config.toml
n_layer = 12
d_model = 256
n_experts = 16
experts_per_token = 1
d_expert = 352
d_shared_expert = 0
activation = "swiglu"
moe_layers = [1, 2, 3, 4, 5, 6, 7, 8, 9, 10, 11]
router_score = "softmax"
normalize_top_k = false
routed_scale = 1.0
balance_loss = 0.00253
balance_bias = false
router_z_loss = 0.001
init_std_router = 0.00979
lr_router = 0.00221
vocab_size = 4096
norm = "rmsnorm"
norm_eps = 1e-06
tie_embeddings = true
optimizer = "muon_variant"
lr = 0.00727
beta1 = 0.95
batch_tokens = 65536
seq_len = 512
train_tokens = 647300000
steps = 9878
dataset = "wikipedia_en"
Below are experts of layer 6 (counted from 0) of a mixture-of-experts language model. Rows are named router (the router's row for the expert), gate (a neuron's input weights, with its number), up (a neuron's input weights, with its number) and show model dimensions 0-255. Each number is 128 + 32 x the weight over its row's rms, rounded and kept within 0 to 255. Numbers have three digits each.
After each expert's rows: "comes after" lists some tokens at least twice as common just before its tokens as in all text. This comes from a sample of Wikipedia text that the model never trained on. Tokens count by the router's weight.

# expert 4
router:108102176217083130128151066155082060096126095104118149149113113185105137167139163137149166096138204108103167178135168145180114099183138137077124117177095090089204142112181125128166127112125121113152138118118138174161165156149164168143096102107122162051190176161131097160130116137109144148132137079110127193181088135098124170119132195162154095133109121171180126107157113112137096146189131081139112158122134079080216147123125159088093091143145110117117100126098169103136108102133133159166147108095143096070149109161041122122150097115139108123141157102136129082112103152065177149107182156138115107141138114130071069121155195144173104143143111069125142128129146123103154196095130104095143068185140103113120110154169119114127155093140132120139119150096084140128201084170108
gate0:124153105133174097145156127156137137109121108168095130112139075136122188087141103086120191106131181120130133099095129079156146129122104100184167129129153109142150183065124162155153120113114109094132077155117157193108135121115091118116102142127121145124198123165148156137145150109096178143129094182141140084131089080082170157093150149098142116117111066100134162103153060142091129187130166124160151191101099117146098196156072101180142080073172132118110129175195156137186126150112079135099118139161055098108083131150123102130112143120139144166000099073093079059094172127124148116157142137158149145104112123154071097115079128148140131207162096126123138157142100143146138108154198121065147117174036106123137106164149106090133098113124111168116114167126147170135109105139173
up0:147097122105132137067178096146100132188089156118111119146121127071098094130121131164167122167131117151119127120154111187122139077127099158134129138107108131110080126180125199156084103169163109139157121145108151094089160127154191102143111156081150138162105178119144124102184132187144118146134139125135127107153180100151179124163169175197143157092143129146084165163082141126112169132070164142086123110153055156140130107157092101112158127108077140114152203114132123079117116141119087089163163078156121151191101059126116166157109165124153124110130081106136123135149100122132118100120078152135106134153130117142111171102155122010168111033131139087136142139097197173118135101065124161189140164123155162119195132124133196171069144208124125140184135151192158082125107132153101
gate1:087096101115136152128126151144126075121128090102113180150082133097112127101115094069154099120150135135159129105185135067125084146121184121098163143158168103107130152075184160109090133185132167106127125155144118112186169153140114084153130160135146126086091114129143098157154091139146110103094147026104092212149146166028167127159161133150236154114069108099105170183116131155123150167128139146087097051063144160130097100104123125104119149080112113141143137100108105150214107183143136106077095111127142163109103140142140135162123122109179045155117150115095115107121113105160123142114158107101107115118118129093187136151123064142134079163133156163102086130136144134184072124092189141176080182143137183143096142080092185109144136123109109179178115123118095089137143130125144
up1:111155133138104175097105147134131073094190116160170181164129120111156123126086179151153151136190182161118186126101148114100135106138034148105116093177139137142067138070205149121136049141116185138106126141170082112123142115133124054113114102098129204146080059158142162124112175119113152118137089065132156193119156124111075109172122167146137116158088124132058098102151158137055157124168145115130141091133118156063146129158161136136143115138081153144138100139101108093139099158090118141107098161144125153180153150131147107166123078105132158070154101117085070152128089158135147120105194149145088097140171141153074171154115120143150164136131118085090121121123103121143103177124101118123055091174122146187118056134143112106144123121083145152124079113167079080086189106101170
comes after: " L", " of", " the", " Mar", " A", " Al"

# expert 7
router:098120160122000118114073138081102049177171089101060105124160108149138136117212153202126164121142171110133140167134161128168142126165129163066206107151131041128128118111109154099128160127115076108126124130133125153129154156100153122124098111148123126107149152122185104160140146094119143155139113106095107142122131150101147128147051142156146088163077131090114100155128160099142127124161130124127132146138164096110099081107151079097092127123130100108070093094194150123115118082154146101080162122114137092106135113131136092132146115126167133148095159169160093080132081087095162099082144105167124166181087178116137136124120157140144090155162142136191168135092150084171175134074065073148184099096090134123132143120085130141132106062152102136117129147064088099066119111146115
gate0:100107170138096068122105119160180157146115086186130160176109123101072120118133109103107139158137183120152166079139169139104175161149157128129159101147103131121080097116174133100178077130129123055075134113103039152067163058082091092148142079127090148102112113100088163150137131098118161152131175148135146107069135092119120120120085141071108088177123102124085144112088151090122100135097175185129089107117103110117115137108120108153168158119082147138148102087102182112069164100129154048110120119153088086168137146110122154138080190141138096145155166154179090132138086157127106084176128163071141136144117113150118102155122117104179191081147182137125092103068102173164131148120090065128123130110167086099130186168075127093081104117135089192129093150071108132108192105104145
up0:127129155121119121121125184158128153173085122186128105173165139132084126144108125125107118151073174104163182091185116121124159130120140105111155097096107166194098075067102067114140103163166164115101086129130094127146128106127082211137110111122121090082108129136130177165100159086173097076134199126062149097124105106109098147143127106121045150158086104091205124119082152130157159133159187105144094101101101134116116110140136067143116168111097121161108087087116141119128118074103115080135129158113073104148103128114119078156107175131145170201129143209143100108161137154134122147200131141075101136119066094094127125162099181144155150057160177159156128100121116114127148058099104122122111175089167108084145192141114092109093073082144185130124092149054137130155112141092140
gate1:153115162131147103097127136136114112151188066162130100124133114150145092120125112110128059044111103155142116071106107120123146161090119124132153140081117099154137201157130141084126088144127106155197074119112083136132128106107106129126160126121097093168151117113106135090097145156129112187145120119160131134158109184182142141123144109176115063171166133142159062162105105080142118140055151140186152110129136126086162108179117107114118114123150140121112125161118139154131138130069186125047148196188108178120117136153096175133161114119159154144163091120120127079103110111153115149152142096173076180128102077146073177177152167157119084184104091091173116097097120130091121170052103101076073124191083096079096074160086150109127140151059159095121116115159111190087179104188160
up1:087132103197081133127115115138144146119105153082153158081166124113111131083025140114139095165080105098064178112159101119126118154136121126113128123189114166154168116169170175135130157092080163170107083139136161116102091092107173092116080174153138128169052077089140135155136061116150137133146102094157130134117174116082103145086129231082132134133144132081082119132148142152107080109153105119108095187121115139135094104176104116132067089121133158131130094138130127167154136142159201124091099156153162145122122061113202096107167127157187117141161100113151150158184085138162108103125162108110163200147104172123122199140113088161172117142091147151152139138124142128158103064099121076112153126118156160072179112060071125131157139149163131142105209130095112083105125139142103
comes after: " ", ".", "20", " $", " United", "–"

# expert 9
router:116099251164121180139099089174084116131145131131085141180144111183119101142146183176151234147163174095129144102091160170140139147113115132100224120202131096117211136077157123092155130063110127087156141131100101152087128083142140134135138094128160114082161129131115077135095119095158150143135102120097132179129066152142140160130086136140127070131118095161091109161115112161099121128134170144094104130154145117079147120162090169093063101131121136068115085110087165105129159133191094154126167167175116098138107140118085116175136124158165071199155146127112067153158142113145157122060131142137105179155149119119092151119125196128114095144130195134127120108143080104151145126104089148158122099155124148113123156193113108113154111164129138131169129123078110140102140139134035
gate0:136103108153125112112114129138128100093111184182111164090127132161092119161122121120148117144101095197141097180137138145164133098132150136073114121099143170127064087128108170145154151101105164190111114104152193123098100102120194188132116179099129143141144066093162113159149097133121062149134150099165116162095160101151136118084084103153131132098046158167076139106089158143114070198144123070097173121105189131122181122087128177166093120124176098142186122110148089148178169169121152148140107129192157141150136088196063155154134137113096108103116094091112119067105149167089184116153083081090123071208138109091091172130186099118128102135119171154132109179145115114200062122172115162091102171111121104123131129115116090111145099112100128167123109102193120092139149164152148
up0:151189182074061174157130110148049145169173131102144067196137122090118135107125172093149142083080102126128137187138132127116066143100100095101128121153111135137095109094128079074083123106114138111076119133126089179185112163069120108154122027111188141113101135169063193075107177097117104145155130151071120092117142130126157108154138148120124104097171118146106130145165076105129125135107138112109119179115097106131098086194112104121181152118034142089103122107121158157154109117147113087118121089107072133043099146128138160110104102123080086106189162125088129158084070130137129149119155113135117113070077176156138054152138150154168155154136161165110095096159126203146153111186117155146148095144114183082116140113134113127141128158162130117095084135106139165128143144130144
gate1:100143068137179113163106140135046074128170104137154122115183161136158145105119094060189214140045139076134134098135075177133151174137121174101134122076134144135144098156103134112145171190097164159160144085132152158152111147084144085126160111124095138185127157118114097140075167077143138145117138152143093144142136102128152138101104091132121050095143157094090071141109142110113141047158164085122165165160119116084105097147090142131139160118096074113076097149125161113159156093132088116146141154168177147130188138112127111161150114127140128133151074111152117117102115081153179145090105125191137106145153099148150101130130133118123099119100088085183121156103161116151114122092153097197140147113196141157164088162114118071073191103168157136039104127116082146137152152203078
up1:117181068167146120111109065110133084121139147148158126115140103090133125125180137135169148078090101125142136109102086109136125161139128182106188124108124153161178119171129162119162137166105158165146126072144127103095153140074085070108125146190110128156134132089135140156101169149146159152076130180107142091149118082151157133117145140177180114093152154123104115154115102095150090073112174074210164138157060094120082114115081097133231151113129101120120150136144157158144124085107123156135088105102168115145148149137127098120159109143162097166118072152110126119060060110166190185077070077169146153120130128128162143128124157128092090076112122095104102134095192128121090115133110128195149138143153126126182084160152081091130204076133097131078122067110056105143149134199079
comes after: " |\n", "\n", ")", "0", "1", ")\n"

# expert 1
router:106094184176064131159135108113131092185156149097139150146130114177128095133173130155126121026092113077118139175114180181141158111133110146124240093151145067166161122101142118110091119109080143061152149127120142110171154153112115141120153135142126156108150153085139141131104119166160097142143065097134159171160076150150168105156138150129177035099069124117128063137131191127169146129149148072097128099114127123147187122133112160138064108150143166108132159148163135133076145166133132110145204181117107125124117086147163054139151160127168141115112124146116095184110088163173138095105130152165123194124124160119166067184148148188122092149167170119150141133090108144188187127127126120128194144129117134092124165151106128138100173125140099150129125102117095182164155169206131
gate0:154152130121051161025101109143135110179141142157072080114117086111140176170156148142088078175116084130141111157098114164189140208149126109098123144123165141224123169099126138097094080148169159124119095146178199117113122107174070105086155073098082148122156103097151107186079123063199195145112175155176120136087116142127180128129156136100116151146143112138135096117093181147123154180129135161134146133111087097131134157118105185149169152113095171103146097088100122096094184104128169177114171174108117084117155128142096124136129113078101076128123147115142150128152128104172141103167116114159122146185105097079156163102140212095165119154098133174118114152088091173130117122102138067151153083109085105119129152076063142134130093143156151081100147137117131166118127134108155
up0:171108109119163172179174160099123209104092107139176162082173157161133170046119122133060137071155161093149163158126123067150098121099181140138137195118122121185163186131160130141128139028106133124119125103191102119133136153139108095108147103161135099122161157149085101133117131038089145168133123137094198117102103118159120143187098143133092157165112142105162161118186131109181063104188147094121099131156146133109145124127153171116143100162095139146140131145125156074151116133110102113126099135086105077163118103115159148072130149075106168148124105085108124078165062155128103085130131144147130083171120108145105133067136118117118097108135117091101176154148063183143241162135160161137143166127107123141153093178118107165192145136090158107102108127119176118172089119125115
gate1:140133108083141170136133149144126082143141113102108078136208138114132111137163098085137137082138105113135157118142141114197152126176116019121165133151130109146102199123086164138092144158142094148134084126146125175158088148122118149116161107142116166099138129158145156107151105122127172160142114122109159023069081183128074136151103150125118099165154131148130123124174082156101163161120160184142164071095122104080152116147130151135139152137175133117078075134130161191061103156128077099138151084084088189147076117140171101100138120139160140166171177141135057117115099080138042093097132149152143075142164178097120089120096103112100138136156135130170131054118132179143174113146167154095138106097160087105123166153182136157133175175167132077151197135094136120146102165118193
up1:072117154141118117168155061065092142174115080105145148154066155104099059144148090078084156087136131088126162146174139076087078185150136174189027077132125122105172072178124118163106143147133155163157163116116162159119118117091145095095173146147096117106098126137172142128137106135123158139207163111037144097122105099119103120144142088141114070167101110134147136139130116136120132115108106094109166143086133138111076136141141152063139158100127143147157116158135130129107085136139168134096078125184101128220146162153160104106116134153116115091154118115149162145085082133087121165097181177145139209151122165188149225171149105153135110098174141099095155083144145111112107114156167122132106098130084108078134084099116156109096106160120163123142143199100156087094131152090113
comes after: " D", " B", " R", "d", " K", " P"

# expert 15
router:125108197165059148132108135139113083093190152107175129148141088117122079159107105163156131090155189117126100157201139052229128063167071158133205100158100063121149054116166129119116144133127121094142130115155121126122104084130092106089140111214142173095153095185122138126123145143102096075128151093161141114087126153146158095128138170113179099148082134102124132170122177119146121173119154130075130146164148109089164147120132170135108105095140076131133090144150143128068167118131136143092147081134156158114146158113141081098147089127110112207097156219150130112172086076099157130108140149117110120188201137125172138094179187121180111123125143089122124126099130128080200129111098112073185100137090134135115156120151117081116111139123139110092119082084159150111138129148100
gate0:070129199131131103085109106117174109064129104119118116130130174132106130062168102123078132143119122154150155131112093050101118061128096120121143139204129027118061049129123169140160135140119166146193114144153097100154109155092159160096109109145112111118137106140172154103126147111124137132129094090152133181106132204118174112158144151174155135123096138103079140130164085158177031132121096111118092139175160114105139111100139133093150126157140113156123106187170115103132105159109162090087130130144131115142119157130136157141092125091100171090120101124062112134110133118079103109146150091110112145150150059122078159066050174131117098151142184073151098140128199076102163148112144040105153124092194135092127127145128057075135161131150150116095100093171162137147161156083134
up0:082131124134100098112122094103174080185152110111178146102149121094124120124139102153137113097099171107083137103149128130067140121167110134093159144161111164097171196151145124034122184160158164096134121133097118119122078148091148188098128122104114065129111108129121077170117114175180091112106054124075081081155129122129136139089144065111142177090166142095100139190107123106149119075117174185158120109152141075081159179163141109083107094084140144133115133128171107172131161135182162169115109149175213096124125114166123136105108179112097118168091161103142144095101148074170123127071125110048169111151147169190127097141111172131086142136107107104123149088118159058097106097131176127139082162176100144214104097171171128110156127156134089146130137099170134110167103168123091
gate1:144167140139093161119109131200114161156177176167187117103132061166129079095119145125095155090095154120186112105143156097158136147146139125103105137151092073098082058138115139126139142107128123134117117145124132168143141118135034135099154153179158148078142200120154119095102067144141103202131068140127165129068108153084138075168118202148154168115116145169133095084102100115090150102123166124096122089112149148124165157162096096130132061137109104060115124159181158111119181129156160125171109056088156138090125117137125119114159154074084120111173191178143111148126131141128117143117064158167193124055093150124106151104124075141137079090129137153159109118121123165160079058112096202124137179108086097143152121079118098142130154097067104194090138130150122136097097129140135
up1:113074149045096153087148134114115124179142118110140120138122151161121143084161096148077110105160084085102136162147097106126093125145122110091149124161061154129141126150136145158113107103078075130107102163157155137157125152120123098122105182171095116095068090127071168114101122093138107158136187165116164091109112154111098162132160061130091123214157152136153123131174143120103096105111073163051148099102184109097151145134136218128156129118088151145149091121108065076139097164137152117143095155134053159096150166094131137136127056118133165160131076098127135139139105105201120128115140083100152119142107123113139130107162106137138096106114164147116130139140161084106179171117061028137123117105139121091115127132106145179151098079137128121067180086169116096088165081034205
comes after: " V", " ", " G", "m", " v", " Gu"

# expert 3
router:128100198173065112145063118136090061164140112098104082155124133176151077122125119115109170121149144124123111144139099119162166116140119140091149118108092073149129085108166158113182137133089123124147094169146085114097142146139175137176092140164063082079121104142142115167092103186071186199180095066117215108129138206091145150175123092142153136120104091110127161152090139112146153105123159167130108133111142124112127093138104102075116094167143168109077095114099119151180146092152125184120142140133110147147173152165070129146209140121121128099134152190206113067118138153141161133110134104076126192123184161151080146123125139172144106190104154084162151122079101119177160112126157128105146108132049152098196136150151117089077126146135132113092126127124048129120144130150091
gate0:135155151183152100131103114139136145154102147150080128118168150147126166222182106174139117125170220108098136137118161097125150126129148069107110119136127150101106080130183172073139065140146168127140169116150140141119108103119146125120179135070123115124083080065134179126133149098153098105116158175089120138181126145148118091077181080120089129086088095163147109145075131137092127130133101080144114111170105165125181123200127114049190150116112158161143124119109141112173157168116115143104133132150162095102178078142158095110076153112133146171138086169047088139051128163109118118108177108094096161100134129188100146116155180090065126154159157136107142130087147078125165122135110078180149098126128107180093151095128103084167070141188107112181169140121060132157153121156170
up0:114125117129134116084158110067199028106183124125125141121130102079172178130136149131125158139122114114097140131152071143092124191073160105122141167073157150087177067141179125147176072163089151162091186200098135118129074092166188147156129156168124069108138149135095135139129144144174125130143129112096109083163193151136116163128121171154150172097114091165117082165165103124156151109157080125116146129098134194101100103154111072082157108130048135125118095105154089169143150145126142159130118117051092127156152130144164123123125143115146103122152087102144105098103098123126144119149131123129138191116181153162107092173072140104155144095164161111082159078138106189174152088128172154081164094125200086106073130113121153172145133138127159103089147161062181193111148116135125
gate1:129110141153090097147132117105169169137156119082131145163130124126151058138138125114129123203141165148065151160199110120069115115171152145104124098093100125127090099169161145118147147091139135055112116106174100033155142134177130133091146151173152121133171084130158079206157156117138126159150152151101112099093159146198070186149071168149085189151139100129163138142204109076141107122126079103148100077121170133095131089158134181107128137152150129120065145144141101125076144160118131089124113129111128153107138125107058170086152108160067096125121195135085146130103154138122107094120133176100155117140126156151119197103079184132160140177143133084126124107144132193107105146106132086148151150187027160126133147084139126074097176182103131173131077158132109126121180124163127
up1:145116125100134142204128161102106104082140155134150183116144105093126140195118081162161136104097119063133126137179130130117100117148089119188071160115115108145094194192147068130166159110195185147099161111119109102094114135147159129109106121159103155107180105133124138167104061089063134102123112142151188134121136152112123100138125133135121178101091121158182142074086158108170140156162102132164153122127161129091143183182160107174056137141106166123135128168147093126167176178175237157126135139095148125172113104110120069152052182049144142149069128107148156156107113118164159076181120154176144118138136118114051122129126127155131141113088092095167151118069126147170148176105137129120148110162153151104139154114084180154141155148112139162107137171156066079165098123173130
comes after: " S", " F", "ab", "f", "F", "j"

# expert 0
router:112179155170134190139194084126114050135142145087132072186113159130100107162121115154211185150144193124177111156135175111146140149165137118079198109155138063196175132107215132118110094129121119114136092117133173126084170126092140177144120110158123150121199108113196091172135086141135133130207100129114134118085114138140132146205085106192121096114155106101132135168143127090104112118171181099089097104085104143137148099128113121152081078146065145095081094106080128103149107111195159157134135142150094136124132099133142120118114120127146123147116142183165062137140061147131148180051136102102091159113190105155130095131168163102108157112141153136166128153125139163155125109123102099160185069126094133146118183145169130129147101092094100168158131153076127129148173124115110
gate0:205178145126136071138080103180113138159082109181147149145118157118163145182137129172032161171145120132176165097088115114096128119179135108119190163169129188121178112151153142125151104088129132151120177086139142101077127093169090138106112151124121169142121084145128090124132050081124134157121106162164087129084149103074151122084161111073112092159153149137162091169111181138104125179130141108157168099060152071140167105125095101100098122100096186162125158227132106103114136085133100106186142114170109137095130141152103135164169198181137059162161171062166106138109146114110117147116100132138159150112134152131101108114107047188121134110090113165168105105137116055137106062082124130155116147096173110117124128179157132112131077147098177104117096127123098139118147133115141
up0:174200214162132095136091127230139176075114086136155147129121147050109077128176135139058151163133106158166113124066139132124156192161144108120205117154125202072156101169097181167118065094133187130134166123147124117061084115169093136085147110185159121133124121088087161115079084088108140107081111099130103150121135114093167110097161144136153094179136127120105122138126156130181088166155105107116171066122124083153138150136120111097110129082155192138117111171139111134166112135187146138083126112164075114135078159135106110132165107158133136125110127135160124150135157082092105112092156147126107128090177100162075157120114084144093110106119132167127141123165120074171130084104166149121066123116151178178108093107075132153120110151072153112086139135091146153130183088122089
gate1:138063149097142139127076130148123101112144096181140106112103128112103153155180078112187058138097113145114145146177112099119137146180122132147163137139138117120095089120111088170097126149155117134118183093093163180099078138120115156157103183117115164169103142128153114087147145161077112087107123103052190154134165173136143099109121107139145110103100093140144144129075107109125162174091143085068158080102125090090097169082103113123112145161096172094069153163083130074155136198122137179165124104151128112135116120125108129115069099180133158117154145169118142088116111176173076213116074083124080156137095224153183123076086130146191160160098121134143147132102128202127142116110172148100151150155182154070180127139125139151130083111142184119096159091087133186092118184123165
up1:151150153149144176178180149063111134107109133121054040144120168152136129089147126155102143096109164118138104154127119145124181138057156143142110154111155158135094177135125141086101160111089127087099107143129155055151125080185108117081185107178118116131078181132154111178132128103183161133153138129242130113102138117141152099095115141108149118171155139128151147104156090159154177149221105134150092144156070177116146125140113151166163101118123055144114142121150129133110133142120115080137133140091123143157142153138166172151133116145124093123102150102147132122159059074110166093069068157138057122123122125123145138169090116097145055137124115154135072096103076076123206111151096158086127089145095152162152113072068162050122157159114118163106107112190152114103118098167167
comes after: " (", ".\n\n", " \"", "\n\n", "==", " |\n\n"

# expert 10
router:120041148121069120148153079139108119146189131052130159126156114130102148134127150148165159105188138088121152117102116119160129104124081117114142112148129057135096098081091124098150136124084115139154128099089151101170128098109119160134139117189112111106155179109166108137139118139130131166172164136120118164137114151091128125173137145154146117102121035170075131169100118104092112159169169093080107161139098123121130168070128169127093113146131140122089102119121130109127137062147193183100087149175137095118102141134132096163155087139113076102136138146111105106083125140120177093117143188165098169132117117157133099129164137192105091144085203060160131105062116083165185106133055044144127072052111142109127118132143122149129155150122082111124210190070096164093154182201107
gate0:124083137161095114081164134092135115130160159132156080102161107108131111178090129091064102116129169101150078124067153180097123096168156125120129197106076104125120094124117072149154167116149101139102095144117152121201163130102084141180102097166102114105113083172074127084152095108120138148116100135167147133147133091140138162163104105121107103104115159124094135170114150184091130140103124123109178108145130103126155136128208118130148158135141164131109131157152074118122129090148095174156091196178063116125135140157142148161134180178150120090077101114065190102119167142201116133043101193067115128078109112089100136110100100073142185168139150165186112055095108138088161137094201099145139156123152170164133128130092169093115117148110118127080154158099038085159134152169118
up0:112135138178155159138152123199122135145151134155126118137113161082167110122186145125176155144134133160131151111107122084118144106120207115147113124096189149156168125171123122103079140104169130166113106172148099103126167087171117106137138081146135157121081141095045116166091136080068156087157108144135114134140192161146147202175170069119190156135146125154057109120160135136182114088135141138141090162146192143158071080143147124130151130100126087159179144126131115100132169102173102143162099162123098101141094093167117115120156142076125113129094118165121096075137116094074107138134084122110092181143196155131099135069083059053069106149079123135176180140142108120162117089126132046148111125126105113101130113082087167105126168194124091125160116096114057113195071165129121
gate1:126147183131166140056133121173179155094126106114163095076146111125099182158099096153111098128106105145152122140182152153171106139141124119095129110161126098097090097116147102119149181150111119048133081059133115104136148198087130152074121087108131107124186140089119138221101173149145128115076107143152090106145133079129124156131075081156154105175173090159109087186115144116100095178105135081121166129165100164143168134129150078159100158122114128148080138126178091103140167105171166172160094113134127121070114159128139072162058149071144108118102113136168090136124169083150122135104097197185132091144203143104127150146087177159118126040102107164126124147070151132106138075122098125115180114130159097119131165090178129159140149113124161192095126172082120153099092108109066
up1:153117130118159137189140068073104139181152128145085126162139153160127160098094115150143078171104147144101120152122130152120131158119193132135115156150116109121149120132103131175153139084201102103128131111159092121144103131134125145121119179169133106119105124064100208053123135037135118118141114126093113119101110151174109091147090203131145170184104182086146131067106105138131077094126167119129112154138095181141153089135156141173097160194129115104149085184108128133119131138146167148066140140120201148191097186116113100099134155181144130118117173140123198118103150144075066065049125084107159106086140136125167091050124147110124121157139115166158123095100115103131079138118157186150131138113043151121144087072101149134144174139120071108078099130068139160149163101081147
comes after: " b", " s", " h", " l", " g", " H"

# expert 2
router:209156152172088152134167109146147058118163129133134131174169098133144080103147162157216173157160130074089166160102170136140126078129129141110196096158169074104125091120133077098164100124118154117186131060064145139165160121164157162132128106147113131085154098170158132218133122098107156127191119145147152173110138137112116152159100178114199134100139111104121118120179118106114118108161084085098117136141116158093139192157092136085076131123111107123134090154133118087124147125193171168092164188166096134110170134154131107156142134121150088119106163131156087111159113109053117067132161147123116164141145174133129099105114125077133108148191098151202141133085133116157147143077114059103174122114091121099154110200090127136101122184134112150126184071066099132091163120132108
gate0:166139107086125195153107063114086111113170210136124105195167152100127107130108152141132121157108127107113132183166148102167171124151086135163067063167170155086148123113158122148149109120116084088106157108163100129132103156154116162142154124119115169159098119197148106123130163166140144068201162175117153152088109144102085122120127151170145093083158113023100103139089101157123163094157157038190144115127162096063174154165170121117126138116131131161142192114106156086141084149127154143135118187112103093124152128108144156145105157127194110120096115122063165120151050133083221116142128137080101132150097096140083127074166123124092164149095102099151110123152132110123110153108151184169102184146152101102142107102128150115162193148113087120120151135077143156110160125180090
up0:185112116094137208126125105129109070131177205170083117152093117150144151110109162147154128149146108114136142141135131119120205132146147123176119065125194141079108145127108110157149153140114076175087142091125109173143068110130117075136136091179150090087160083186137130170109144146173130120132116139117162131138131090054095133139075124152144084174174126134117096109086201138098119177124143178143084102014075130114152115172148090075146113116129121166149118110116164115142161130170111110106180102177062091122148140144192100158147107138157094182155112140132140132135156119100181177098157152151105156151089157119122099137169139164122088164126130138132125197083074145205110097103104204139091107116155038123131121143147156068156109143136134136155166081103160113158157135123153
gate1:172158151142109142134052138138105155214179068147158141088162102142103141115119162177080090112081096121145163092095135140122139121131089126139190099153132148083161107173107084146170132157118163159141113132110175138121127155169094180097162117083076148156162137113141100139186157153118118116122147148144159137164113182145112141127073151175165145213078155160115076137140130107104080075139114085111099125175149135148125185181114160114099155107126099133180179182120138135106121179172138197170201123175136172106167141110090138141069114117106218126163112123143087118106095133153129177114100192119104160175203118129142220102131099110139110122151112116168181147138156168194148115149124136137147110176151122126161185116117105057167155151144122117131075130135102094134095126151099
up1:091124138061138094166134125088163129080114170142217122125117150159068135125133071126208141067119067149207085090121121149120084130107093166155122155219174091065078126126184119146158145123142145090159149193136105122125081141091075134129105138161168201126137082126142142156134206105142144130128162098123176118145118175118113110108116114167119143184132126132095105111149133092131128174132113174167172094195074102151099095137175173104055135103130070080142144118115104077124113085138165144141140125139141034105150120098094112156105143099155121142150120135186153108152068149126105135205086145136114068111122079131112108131118144113075086075140116119110129150130131100147118148133092143151148126142125085165117094109169103134115118103128058064089132185126109155126139159118088
comes after: " the", " a", " and", " of", ",", " The"